Experts of a small language model.
Size: 13 layers, width 768, vocabulary 32623, 224M parameters.
Experts: 64 experts in each of 6 layers, 96 SwiGLU neurons an expert, a shared expert of 576 neurons.
Below are experts of layer 6 (counted from 0) of a mixture-of-experts language model. Rows are named gate (a neuron's input weights, with its number), up (a neuron's input weights, with its number) and show model dimensions 352-383. Each number is 128 + 32 x the weight over its row's rms, rounded and kept within 0 to 255. Numbers have three digits each.
Before each expert's rows: "mostly gets" lists some tokens that are sent to it at least half of the time. This comes from a sample of Wikipedia text that the model never trained on.

# expert 57
mostly gets: "government ", "Cup ", "Assembly ", "election ", "fire ", "Liga "
gate0:100085135129087122138141106146094125159132094152126112118090158139114128133151110187084110119194
up0:171193119069140141104117117156160085134116144128095184110088088113085153139134134138166177099130
gate1:044136130096187195132157105169109091106101122097093162116083168141171149161100137143097117071125
up1:095103104131114135141130155112193118114125112094096129171164098139173105156091121138109095120095
gate2:096121046093103099108090095119160137133174080107117100095138124081137093082130140104099125135159
up2:151139206127129190080118111137093146104104149080115149108185186197137119119129083169089171180169
gate3:124100143107092112114174081108147123156144110139128128133086144076129097096119117115091192130154
up3:126107182060169109125111064170063134063147127126181087154097221177090147089134092092094149156146
gate4:092130161118142133134163058120147065134131145184170133132071155075097106129105133098123164168178
up4:093142139137125068076169072139161125126115117166184179169150131085133108158159131122114162140133
gate5:132119114128071103172071092117160171125142123100130109113126089101092117145101156092136124137175
up5:144155107151089135158155155128129105138098113206121150160149148148168150107103133127145126123086
gate6:141077161123092154108119163142145127111120120192142159108045137090092180135066171100093133217120
up6:081183119108137123164125116207143101145092127119161144098134094117109096151154093120131144084130
gate7:161172109138067151137066073125169116162094132193117145198106126133124179151108109079122122114151
up7:094173109136041126101144140100124133103142076136104154105121066129183165133113153128153172143129
gate8:153132157059099116142100075123176180170117133169195198160145132172153117189152152166131106087139
up8:100126157091119139133128090181132109125152159092156126109157123137113080162177149160130119121066
gate9:063099167131131125204069134161153077162104120212127150066106123189046076130103132145118115113170
up9:125113118078199154115151142079100109190193106126100127161144100107171129148117092141116169188100
gate10:132110128059147078067109077140094136102144095161129143122099085186121125144104128140126146180143
up10:115150140139106121172086139073152080124123186096186186111073182149167126140160137149142110136120
gate11:140070093142081126181138138119068142136090124175155132140109102165133151111144172138151062176090
up11:113138092143146157147089150130135120078129153099123139132095120129113127137154073165081125116154
gate12:125112189114156113139134167119102099169114133156152125193123069147057144165095168159165128145182
up12:104110156124154123151147184137108128138104113120099058135141123120107125175152145166142161097116
gate13:194155093126093140138138129156153130119112105139154149081147145076151109156122171118136134062084
up13:109140171144120067156176193138167162080140102135171123116129086183130115199155117139125169109118
gate14:109086140043102170252183106137123150143168137182115154074120167145076169132117107112088110149116
up14:144122115127148107092117162158123096183069092062132142139137120155128145132134165196114049119133
gate15:125131119162097146123141176123096117115193084103106139117144167110187181103122112140134162148194
up15:057123137104190147146123068120160105132157149132103099135154102148194128141111169144115116091065
gate16:132133086063144153090099112135115154128177089161155108117087176138131116124087140091114103069082
up16:136131090132151148137078115175103111067132136169133141091131186158095078162123162130158151152058
gate17:089121110130126177144121144139166110129128099132131098104177070123106103064106192118111046144098
up17:141120123190117103101163148157114088153103141053112149129070130166108132159190069093127133139109
gate18:105118143072141155109098151144120137095190103142134164175124093097094126112145146117158170127129
up18:086103105096132158145148067169069113101129118183139130182175157095062151190138179136157089165082
gate19:163050093128144126122109155153098144096138125129137109140117149115104127105139126121138156127159
up19:157135150143145093091095144137113169136153134172116087169146110107153143120080117084204108075093
gate20:075104160139110130068124154150108100128085091145160090134131135108115168102128129153106145136113
up20:116131111143163104147136127061129226125179115132147120175136125171088165175143113098145116243132
gate21:099133135065113117142127165163157159186086088144088122062112167107178101146161183143106113105089
up21:123125156126120166138127140148116061117089134144132089117140107160072131168079141108179098104170
gate22:103097147087136187118195161124156116081105197187087097087113152135152107108145084104149111122134
up22:033105134149123148173181141153148139074110122124136107072155098144076124132159105157158144102164
gate23:109120084163144072087134117085171163136083124193167128127096122131106144148136161200064063136160
up23:149175093109108147144151134146086121124138197095086097103116104116164116099103117123141134132158
gate24:142152135093091127162168127131147100115216081076147133059144143158157140085144132119110161130125
up24:149123175094133144160121134169120091146093186178080096181130108093129061145206127136117048113164
gate25:120113143085118110176160068176099152210179167206140178127074072113099138125101127152155095145136
up25:071123135186173124129164059170155081157137114190181140172127069121122168173140113165144120224197
gate26:115113131106141083120135175106071117107131164175156125185132120097145092158098139092126111154154
up26:131157108149114104134122117093168158150109087099119118135136119142084204133137170154079157106108
gate27:128166079070103173099101123136110153170132112137057146057095134148180096134145145107125154105151
up27:119140127162140092165113103103145194187152161106156185179181093154157130118129152139133099124079
gate28:143078105117074131130136098083079106130154184186159140164111138136120106104153092052153099132107
up28:123073084145070154114124146130101072204172114123126112140092162147084119132123171085137075145125
gate29:135136065089095077090108087136124069128167080150105150092089113138140132078133102100117133105189
up29:121210107070094057148157125171094108124145064122103126136132146086149119107116091144066154143130
gate30:090133133093140104158099077109122183131154101151092098095104118104144150103181163090102108093133
up30:071125112129112118144127066139153177135157084142102093129150101093155171109164120084108159128146
gate31:101089112146131140106156130180143133122136098125167155139127124096140091103074145082156091145137
up31:188124098077091108138118089108177119113085108106177086133163128113184117115125146148099100126158
gate32:159107148103146142163114157190172114119109128186077116155130097106141119112085126152155097146111
up32:095144110085130119133150125094131189166149139124105072077167109083144106120140143103122104137119
gate33:119129105124081168101153140141116163081101161118118031088127136170154153154063141099104131110139
up33:150155142160163114084123082141104065088190183143117120070157150152135146142140158113132128151144
gate34:151128149148209155113128111129136063127115095104165158116154187103093130149092099116075065182111
up34:118105159140148152119106143058134135122141084061103191120155112125107141149129140177118113118130
gate35:094104112096054129171076111197118106148131105090136143121135163141142075102127105158075180110152
up35:181146053087161178156130097129119136070134088169120131154110070079088135185098140101062090101182
gate36:108118146152116145130138168120076109130151142187086119138134116133133128121117163161109132160121
up36:086186115151121103096117169147183145150111085144171105118173101107136087121214116077168161105109
gate37:176120120122129151145144109171161142143163105153167154149125097176153155096075159104125142180116
up37:136124172124113077142163157096142087106189172095106184140148086092070140117172146092186139099137
gate38:094104142142119108127149089135114147049139096098138179159135071085118127144117164122074084083136
up38:115136132151100123128123159143188124182057091172143127139159151208109122117162152103189094101124
gate39:111064108106101125197098118106214066138197121178091130138092134094096151128129162151142114131180
up39:149145150109125125166158158149155127112140094103091099152073104137100178120069089115110188109102
gate40:124110120095137086158092112132092101181164159188177142156146111141074149165110104107057097137156
up40:085168165203087111131129148113118136103140153155093144119119088126149110150142169089154151146140
gate41:124174160170072089123120116118077100082104112092081129129090149113077143161103126113084138118126
up41:152107071132065128170135115134120108104105166165109088127073210147165160170126126131159140090155
gate42:164103123205168131142124073101125096063148115119169132119116174173148121144141128175076109141111
up42:123173158096120144052126190191108145136072117155153130065161180104069104097096101092172122156127
gate43:178166112093110174181162166148102123110146083114180104085108125100162093137136092150094130145130
up43:162132126134134121145128166137160141077116155167167163162151112092122095079112175135150175160177
gate44:113109101108126075120178171143123132155091123168118073166148127156100189083076132127136151126119
up44:129174181156152164155145171159141141167154214166080224193121170114168088106213152090092194135134
gate45:128150115104127147105131121113113124108105112136113150069150139157173084163209155120204116089129
up45:137073146138115158071122070148127154099126101122111122125175141074152099121197174110123164103072
gate46:134100088162181121066111145081140096093140110129105102129107114135129138172133173141068222145138
up46:152094125120118118118080116177124142084136057138160171088135076101167110178177121125126158133075
gate47:139140146089153092119146119145173134099141076090127193124071156130114094122107164123122153123102
up47:118125133112112113151114037156087139093148040083120133127135099126164086116154116131076106167139
gate48:152079085106116103156131132094124108133131100160078163080139146164138134170135156132114162117091
up48:127155176170134166109153128135134097099140156143147112122164185097172189122134127135147131168153
gate49:136086076068084149144172113187146159045095111081130157154162110132118167078109152114123161141161
up49:152131176147217127142115123130089054184069116212119127133084129145080065140161114118156132099123
gate50:141123106115116102136125206108140141104075126108127133100102094073076166098100131083158137168118
up50:148105158165094091131094154114177090117105121145050128145170113125149119171151111166112125135119
gate51:172105162112092094081103144071071132125123133213123196128087157128091095133105114076058120117103
up51:136123132144167144161095155113102114183113142144170125122172176187072115116153051146092136124156
gate52:137127123076145110076165107105083125128173161109129162145143174136135113093196160135141124130180
up52:185168149135150138191103121117120113176175190127150144153067176049169083148148086093138094102150
gate53:150096107124097106122132063169129083208091147155105152116116140103035202056081152126166174164118
up53:103114105121115214136133230128158178090103097128120113116145102103097118142142100124148044122108
gate54:180079149105168097162138103105107090138145074123124146116145070104100136096115096094135121131163
up54:119097100087090098126182120126092165122070171112122107096117167122054193073133124124117144099137
gate55:112137167089109118088124120136143098132129067164150128102117100081134031141102105104129108090137
up55:165163132067094093076109162102122102143093151155169133116168112090111034107113116127101117127167
gate56:138121106096195113093147106126070068156139085121099109150082136187109105138163121106159178119094
up56:122094116100100155157115151172121108146117063060171097161143140152149146102128174142154122081074
gate57:117124057097128033166142128143091142063137177183153182132193099141103156080139153156191117108159
up57:110150115088120140139160090106088107105124137084125098096135169157129138143149152075081102118010
gate58:174144142074151195150206108163103087132162090163192176125167125121148104111128140090089152110106
up58:118126142145093091139138112141153115143173122073121102118092129127151109141085146065150169192124
gate59:125146170061112148137187098082105158098162059162120168113161147145114173102064087104086129115149
up59:134182084112138117094125116171060166107142088111153142092121164205105155126093091095141126121088

# expert 45
mostly gets: "them ", "they ", "Both ", "They ", "SR ", "these "
gate0:187177172135165090057144121108186121112158081112080150110129205121125163096100145147167115109184
up0:081104128173113102148113115134137167169064121167166130115152087139155129110160067088133094138136
gate1:133135147108161100112173101099099133135168025077145140106059151165105141139150142107089148080147
up1:120036152103169131169101029106167147086136098144098154104075151040138166172151099139106161139204
gate2:082067099170150105153075114101123110178105073136096214142126167087127174147091155151102151113177
up2:141077068113088134074149155130153117143135128116128179068149097204080141105177155133096112086115
gate3:133116142105154150100141107137152106148150090143133077077181125134062071133071190103117093158131
up3:080094192168087123091117148142136098166143128114136054158097118128101049164137175062113120147139
gate4:140111173112102096131116145138167148116120177144127199118116146150091142095147092112120135065125
up4:132138112089113069135083095115089088110138137173069133103092073116182112151172177166147145170152
gate5:097131155091150066112172156142174119136161109206141124108183129095113160085155137125101155081148
up5:153124155137160106143174089114151098104140163185178120125116114120160095163147103096103109089151
gate6:077146121116163134139084084134115164158129158158127087134143098135069114093108125101160100168182
up6:143186118114137032101157111111065103069072094101106102084117097121115135140136131103095159097089
gate7:144103146130129114083176068124106111137123084154114165179186100114115141099151150116203195128176
up7:119097081143159129181074146095153072155110187144092150093091117073107144123160126147050145111158
gate8:122112112120100123193144192127144119087057101204108137121114152121136105078158151139149060083208
up8:208142141124150122143138168106152077117101088162167107099123183160130129097119137165141099116124
gate9:110106194112129191183115042076089093143150152160183098146094151105143147103180098129155141137097
up9:091104113094120056126143186100192148098141119132145128166165125115085107112089166134080186115147
gate10:173088141078120071071170142122102146128142076157180148143164118087118107085161143085074173154179
up10:149177131154157129088159172084122101149116178130128086163163123110109089096152143145113133152156
gate11:105132130107150135141111128162160083143140149138127171079105111152105086114134161089083142151174
up11:175132167119129124138119157107113177107096122166121122139104079075165183127066153146181114105116
gate12:130109108198153093080146123084123151195116146200117127124080145077092145153114193104109212119138
up12:088138129165168108105179156142119146162102089123099103163134134110115131160145173174163112129071
gate13:108125194120138180138133085157113159157149137121128116170219180091163080117164122130107117094142
up13:082084119105125132155097144170141109123063109081143182140167136140131082137170090114142111139195
gate14:159118149103084171137185084148136127092173155100131134138118080101124107176202147092124108171116
up14:134129145157052141083107144064153103148158084171134116098187166164119167059124102110121141120162
gate15:137090049186146104103180127128153131114120108237130134095162129165122096101093129118126121104097
up15:133094128119152102076140152118123164120111067079160145110148141155178083138115118203151137170175
gate16:106106124118148071139138105100159125123136174100169116129136098063124162144143117101149138084144
up16:172114132116106107129142099063163104131132143105095121129087072074151146093124101153080112144169
gate17:138128165113179093147061118162159176160160057150116161074133056161095124106158144124151147112170
up17:101169119147101113152075155079130131075123141112135120098185109172112126121164076172129112167113
gate18:067105138114111091115147126125107130085173132166161166052164123166118102129140161104142066161144
up18:126181148130108173117128150132170102098063193098083099136082084117158128102117119146128141115100
gate19:165117105126117076159143188092070099096103151109116111086181166104100132075139143149119094159163
up19:144133100083086123163132162152105115104097156146084125142087167173143085084125096127091116161140
gate20:189179122088100113149163150140148104171111085123098170104158101107201140138154173115146119116184
up20:177146089121206133121118157030171096109125169110096204121087148136159117118164063132154159123140
gate21:086087133121118112078071151124157116114111142100160116128089106106160143123123141100131137125156
up21:127131134151074141148090115132060182128099097149146102135113143097181118162187109109086081133110
gate22:102102158165130119134157182237107095181120122123109144145033087118088154136158066146129146095152
up22:149207143099075124109131065111119131085167114090129153096134168148155125110131072164156101164121
gate23:178085094139140152140169105149136128132103146076149147107124083156121096132119155108150114117133
up23:138062162137135100134208137138147191096143142151162096186135200155163121124112193080123106120191
gate24:136126170108185112144126088105097084166077086141187161184118121181142169125154128186109139139149
up24:095076128107153098136134152091186164116083124110159137129092157108109103153107094115138155094162
gate25:138105132102141089082105121117119155110148108147160080136062065135166113158131167044139153129153
up25:158106041097110159139155121169098124098123168088135138145182206087114146147128108155084068178151
gate26:122149086161063112111131103087143061098106122124139200146129152183065076124110127137094164107139
up26:092099165111117120137097109108178132132183124105144162128140157098104131109091138185136151152158
gate27:137105144036155121154136203159127134165171133069114125137135169153087122153074159048135166146165
up27:135107148069123134169080190205172157160131173072076135135152137147118095159109087063149104168125
gate28:117152175133080117097170110157108115116090158157140126146121198131153104084159137141123106108163
up28:121130077142139121201130142154203137138124115130081131087101156139122097169066100102132119166127
gate29:143126206118076142117140092170078149152127092161142127042143154135124111103106145106106115099126
up29:069081136095104112023116128113094103192143133113095134094126145142109098162089176105124109145126
gate30:121135113150069109170115117122121095088133143122123193179122036149074107102111133085155110126128
up30:115085088137147097058119172062169114133160164098126137143130114113173095122133138151084046192148
gate31:077098117072107124115127180139128167085185140145106169099152086137099149108132103118106089155122
up31:116099125032101124131108118113122145087082145153121063108085097125094063102203121095137118071089
gate32:055131134125128169167153137125115156144127120125173170105153142098079148085107112135113089121152
up32:084136126127129152131130163099167092115133120119139150095119104155106155114122104127130118133158
gate33:105089115099111127177123079190119155165185120157188099119153154170115117143127123097082191162169
up33:120135071162158098130128135147198107136176097161107093121137126104133131123163145134074168124106
gate34:088125083100101126147135103098118104128130080113106061121135114125123117115108172142166118130101
up34:148183102093136142135179142144142118136144132152134122136140137142115157174136089144178171132130
gate35:151150136125113105163162200138104114130173143117061163109134126189135134096100122113156116133146
up35:118160114156115139091133100101085106086110095110065090147099126152122121153152179082183106151136
gate36:144144135150078109133111165138109093137185073126130123101137175082116079133133145130117101102200
up36:110062103145221102188105136100075114113144171106128127161176099136054138112113126109135119148106
gate37:164111100109116088146181130145137140129155066116090155089172100149097104105130150105135073097143
up37:114112148149142160158079166081154189094133147132135102169080127025136155225132081165150195173066
gate38:154108145136097135153163114149141108173151122176136139132115137107106116146156119116066060076103
up38:096151142175129141143130120119119155138175096109156098092126124170126146078101117103168182115145
gate39:120135094135062097165119097056154145050168076162182148144124130126125118058168116129133099144096
up39:149172124145100116125091093078189124075126089142132146120121102132127096104174101102147114177105
gate40:106084126052155145143085145102145153111172140120083155124128115134153118140156130103116121103157
up40:120107131210157123090160112099165106102119138113118108124097153159088106153180091081098140128115
gate41:098089099112111153138103109111060146165141168140143159106118134187104052158163133118126111096191
up41:119104067151137122161143171075135153116115114133147174168167195165102151131122105131129078125124
gate42:168057138090084129102138113177127138110122127147186132055089139099103058121135116116141116171143
up42:114078134093180103107199099123148162133107112175178101150115120159089040149155123112110121188175
gate43:134072085118067134105133114099096123120171146145098118101168106059147169080115176088073138085108
up43:134156112176135098141158138119129116128130166080116171139154157140147137143122153191159102093133
gate44:124080097130152129086162056115137067140161082162102135155177084178157120184138135116118154114146
up44:140101120142111134163100094128115116134111169117131138125093083107121079111138074121112150116133
gate45:135087145096140155167131098141113178147133102159145136107189090164165118072153119064123149143117
up45:116114117158186106114127085058142101135149153128141165176149138138171119192150104108113105181147
gate46:107079106064096168100110171160167133101148135140136195120117110075143120115117174104106092131106
up46:139156052113140143170147189154211106116157157182102090123159113159101144131142125122174124096115
gate47:186157126091186085129112097168113165123109152150161183096125130066087117187172115149124126129112
up47:129140201195063155132153190079130143149116098056123120085101113118135099136158114139129155121085
gate48:169153110138203137130158092115150156122136142151126135132117094150146196090111145139094138128131
up48:170144114120071102158148135101131122142112156102129134128060145145109178162112150214090107116105
gate49:062112127067117108131144093155204098138177114094146143097123143148104163151170178099146067141145
up49:085092126136210087141126160137159107206142123074136148121118171156083082078119099110174101121152
gate50:130125088084157097152162191162138083139111145139133096115074147148101151100023104161090112107105
up50:116090176127139126146117069134123101084090081173134151153143114138088089077139112087178180115100
gate51:206092141075088065092179096074089134143136158128154109151108079182144137059113152122128110050163
up51:106131123131178178176110146186171151140122105097148145149099177124110134202127086174161165192117
gate52:175140115104115103108124103124149145155137088137141174144183163150131134134158094140116084175145
up52:164126116155125099098104147117186139032148162144127097105160135102134093195114123134130107087150
gate53:102116147134074063128128157129137067103104145099153102095178102092071130130120126151092155092154
up53:143082109156063148177145145071139131142097137124106174151152133152139148133092163053128128103152
gate54:135176116217085110153093192195118060101127117144152185069188130190137140081117133103101094174083
up54:094120126128120156128098154084145085183143147144143131140157157119119146096113168126147137104112
gate55:126078160144151066039190073065127157140157131126126155113121166064145136165161154130082060201133
up55:099180118126172091092142068117160093092177101183139138130129149095087155093152146130125160127146
gate56:231107122127183173213142085061159091173189129118124161094111149093103138154156150124062183092105
up56:066131136136180168044123142106147155174141157054167103092144062152133175139161102142139108126091
gate57:153056136131096118185080155125137076139124123139071147113073031193061093091102186104156197095162
up57:130206113168076150105108119123164122102096122142125167153110114119137134159095192133157104157122
gate58:147071159127128158141094156132158091077148112122133138127141087148102090106102170195153094102112
up58:138190080145057112132181105213131156157113203119091113143139189131161163134092108098057114125116
gate59:174139146140148112075164081144130078146186184186093122124117112149118000144125101150165134127130
up59:112132134157095161160136117137188111075133054110163126130105153137144135109137134125113139089126

# expert 28
mostly gets: "food ", "energy ", "water ", "Soviet ", "women ", "fire "
gate0:127080134071105112099164102092125132072143080103149129081093110093111131153104172073200130134159
up0:126109132164123120140113104111111112073170168126164135154130085151128124085163126125164106143154
gate1:168093143077083113061150126167148145144108083193053120143121128153093120091133088106093133122136
up1:168126091116141154160152157094191153119062186159105185168199108105140132154160172108156128167116
gate2:156113090155103114093198117153099106123139136159111106110117141125118095136100139122124139123173
up2:152161155129151160147117126115091177149115063137127114095134126129099136141133174108052157130162
gate3:122108137101138122135115182191093105211123114114080151091145143140198182166103108162098066113163
up3:115141130118114079123125147163117151134179125162105125095180173180153168128158154187140110106145
gate4:128147082154149126152186130059085113115122103180155185174154154045119209069105104121072115113154
up4:189148140088127137113131142197097163079129119127133100137136099173184165142127141094082110117124
gate5:107131085091085098099162125150150142161200080133147153149113132157157104134114059126113074147158
up5:138190137136127144101112162146109051163103125176069110106152128125192080108176093164178105125116
gate6:085093140099178069125177176181119133169089148185157093102120117026160103165116147133128139145190
up6:129159151115110136077124137161097085072136187089079123140098141061067174118161142103137121160134
gate7:123072155091126140185157133171133055115141130166143180082157133108144173142062142102132086148061
up7:137217121097172123092118137181121134108094129135086072099109092167121065151163134103120164149113
gate8:122115140139091076102093091114171066222150144165114142152146153182077129121122095093145135097061
up8:113127135188096112133112121159073114167184094138127151089129085131071145085158134129129089053154
gate9:125155116147195104149120190114123121102135140143108158096140139101141094105154109152139135152049
up9:128144121097130156130133175144126108130173174093129119103190131113146101120125148175051148115076
gate10:080093183134110148133129132149143093103168152130123139194120142108109098132154131132089131141139
up10:132133122123145174094166110114161182162167114081061184179133141133062123153151141168169135107154
gate11:144079090124096083129164120128130068132108111140157080142134152101098096118159148119117186162159
up11:121136078108133073135121158132107102120073135143173120166094146153110080122122145159155150145205
gate12:092141125118139140172091105134175183144070091172134100080141159156139099086107128086120169113147
up12:131128096155132170153153107194208112138106130132116121110118168134068097156186129124136098083133
gate13:153082141125082062169169134096136167083156150161069122096147065149152078081121140100119087123165
up13:155106180115138162131098102193094144172130084101146111096150132101117131097109155112119107132133
gate14:189089134077146124162130161084196087134130151130115101122096188152128154113134074100094147109136
up14:126097128084096139121171107126119113157171200106061153059141106137149170109176148122117175111116
gate15:088110170090124148128141102140116040136065134124123100125131155116080110129169093109122104098124
up15:121148089147141138075106080171123145159145125145136133103116110080118153148089165135154142119169
gate16:134104128106206098090094118150119138144165194117143118183098177132050097116191115174156150090142
up16:087132096098210073098092078141187105102121146073148128170125098119035131110181143127148103096165
gate17:147061089161118169125149119203117111106111155185171151117121092162078119133114157145077115166121
up17:156127112119188151128105128141102169103125113109181129142139167138092097134134051154067101182146
gate18:140084170157079134133189128144137110153189106098156148141144150150114030117101143146109141099064
up18:110089133161116146164152166152105131180130101091133146099164154157107067093159162137121126083128
gate19:144099157105077107066150143127136092124138080145128123098100094162154093073119103106108099114143
up19:138131130104113098053122181093138110130144132140155123168126084158115115110084116177089168141177
gate20:075110142115154114110141067094107108114155079135132134136165126106107123153113161113090108088123
up20:169146150125149133130118125133130114129106157140101131149109128195127127148183129134114098147146
gate21:131072101147112103114105087187112128136175109158129146090122149125128119092127139099108163123199
up21:105072071159141167163153089157174154179079085091089091149132085128115121101142193175122196140180
gate22:130087138061175170156183111119143090140107078135104167134096151137079147082140124198110135146132
up22:142176154132118151094133205112138116087109156095156149065076115138096076188098141072086186138136
gate23:161107181116174170118138104108167082153066090107133212154131139101126133098093136172101095118179
up23:141149157084133126107141122083151121158088095104156189137125163120131139098069195194141079098184
gate24:146128138097090117086057131054085155094177114170112135192095140079125166134151090098055127168091
up24:160104128127187114148140139041086078070173164178104103144145172091149104131174115090091138131123
gate25:120089114124208105115108090118085123115131113158082078085100112124085161063095177074106114121117
up25:082096150142116123103109133173161094142113106072141114212120130169058156130164141085160113127128
gate26:113095104117107105201154154123130137107184159156100176119148169154096150131113101156120130186161
up26:101135164155119108156163143113160143112161142081113151128180163119134089104126144124138111113100
gate27:151108116092095111146129160167179186059116146155141144093139149074126126081125134123147196085125
up27:104151120202132118147170082125101069181148087090154106085121114174128176157144134063144091125121
gate28:110098125143157087131142113118152150182194100171120170157087140108168141115089204091094084125145
up28:116119157141152116115104142145106120136138150132092169176110086121149107074154142150069126170110
gate29:146088165130136064148161170158149096101154198185154139137172119121156122085120090127072188169128
up29:144092127153160149123172175148094126110171185150145125135123153141150104233114056102118138134126
gate30:101152103099113103176122138125165085127180141085117099138052121155106112143120122115090128141149
up30:133106138120093076112117111183143121133130149111113082220137075102128168098125180098133129138166
gate31:097187117127063121136172128195118093108087127131134108142112117134135103137087139021085132164111
up31:137192143086100150092128052153170092098080115110094100138108112104067111172114111174129097115122
gate32:155081156176153161112155089154132166111181051165078118142125156125081150084111194111137138128128
up32:100142099136138098132109114150115133137145189106142112130115102129153180122121053126113166165100
gate33:074079095181155095138138078109087073160137145129131168128108112120136103133144149124189124055124
up33:131151104161205194185116091124158128065139148125162129141126060081058138086153096149122120155124
gate34:142105122119128167159163062108167139166152094157151175157128148123093147093143097078103160185188
up34:080077129134142068149114126118089186174158084175140137177108176133091148153196122183125081148149
gate35:125118083139155117149054143142126107106093141129128127136144100104148159117152175131148132116121
up35:098146143125018119127189068129158146088116048122096102127166124133118118108122116107071116112083
gate36:101120150136122122148128116116101177104135126151133113134081145181112171132119170123140130095130
up36:112132085061056107103083181113169072124113143099133119168104168131191157128102131060127125064086
gate37:087069089090097103096128141095115169103187095111126218076145106100129094169081152112107126139145
up37:094074106141164113086130125074166170143151124127153178131149115128128063151104176179085122139159
gate38:115084151111146063118142133105150088119120101221135137236077132097099110103124092145095121080127
up38:121102134138184151144088145139147129138106055149109136161153162139122091086151063173113108136118
gate39:138085129165105112138157104119189103165152125131139071174075157077145088162185113127090104175124
up39:142188121067109114099076102126137155078100199103088106133028130121071196116123140208092142117101
gate40:130124162106044121074155131157117157081122118197118111122138167158097147116136167167076119047179
up40:162137166112145117141100170186156138129091137088050123134116101216101142143144095118150110209125
gate41:080082133090120095098128111122193067071156160105116144075092146094101216143088117107073160094122
up41:167105145088124109069131120111176074083207205132121104124083164094131200146116102145076140161173
gate42:165107168106087126084147110115089152149111106175129130174115114125130117138153117080143074175136
up42:198157202169097145051086084096112143138121111165164107122115139154146123140184127113082106111095
gate43:102076123052125126137130083115197121113108106144130128149114133171178076110136218128135137179091
up43:131081133119119083117140120169147136048087120134094120120155132147143092073134097108110139135121
gate44:143093130130093109104132133129156078125125111131072191141118176107135098169135123130075116140166
up44:142110158148154147159142151078124053136129142151142140150208128157144120167087096155163129129168
gate45:117133138069119146058167143130154209104135103147133152094151166105139137106157119081065142137115
up45:090073170081142113082111153114100190081164095167121118101111141089099154079172096116122148130127
gate46:141105161137121115141170108132143133110182076156097142144163164118198110077159137160110102168174
up46:125149163089155149154122082125166117093145123174051095143101143185046172151120123124112159138125
gate47:177096123170144050138119127098133088186136120156110182112158101150168147142119141109129133094148
up47:199092068138144038107130121099148085158122089125160174130155122080144106108102132139094181147148
gate48:132084150141158090103175143077182181096154130131112139149081127129194133046182117111089139134112
up48:076172177098141109109100079190102174156097062126168095077171136097180180165152107107132154157181
gate49:177140093073083061118196166128090116134102090135131146024109084128160163087188126124118092097137
up49:136129132067116103141182141162142122118102088146110124007124131079139215084123154177117087070110
gate50:116109188161131099050136126103131103066143081150138152198161187161033058115123137125150157053082
up50:129134087066169157151100108108104116106118115094124072137038114120161116156115137171187143170153
gate51:110120129128138159097175142096107117110141130131134091114120154151150123123095170050063167151131
up51:116141094073163176127129097140127139157075097124176117179145136108142124171084143089167192140137
gate52:144112103115113073086104096139139124198180140092142094096096178148091129177139151132116118097080
up52:139118073176140088149178112132153182093114172088065084190091105163112143200184107127138153114112
gate53:160133121129135145109113100129114082121135073089096168121058166116067096133090133166111104115135
up53:112145103104142091126149106166104179098112122126106122175165174153146109157100128105113144130186
gate54:128098123116158060137134117106081141095159112105156143165112103094080088121116101113117146134157
up54:168125128106140099126141089098109115119151178211119104132186146111135095153125121100171145107153
gate55:101099093126148154122191148108086096162084105127156162127120109182072121134101132129103138116103
up55:131136109147131156117103089092138173147139189164116136129171122068143073118175112140104092139132
gate56:092103112133067085123139135096138119149126138159136148106059170182089107110134156125130169150148
up56:135109155040078171149158135117141180131177151180101127129116159107122188164116124100062098188131
gate57:142072096111075105133143088148128137132083082084126098142131145169151111126078102157141106116125
up57:103155095170183160149159154162113171168139132132162144119111130159102136169208149131140178139127
gate58:126105149189141068172099086117170098110174101148102123188069114040113117116100120144108180126159
up58:081154124046141153111116102161085027103136078123169117085106115170112152134158087123132161100099
gate59:124112150112130102151108150126142065113146167189143160051086142124119070121064128098137158107133
up59:090103175112158182149118112119211069151121116138134157102123084109140122117082150148103144108130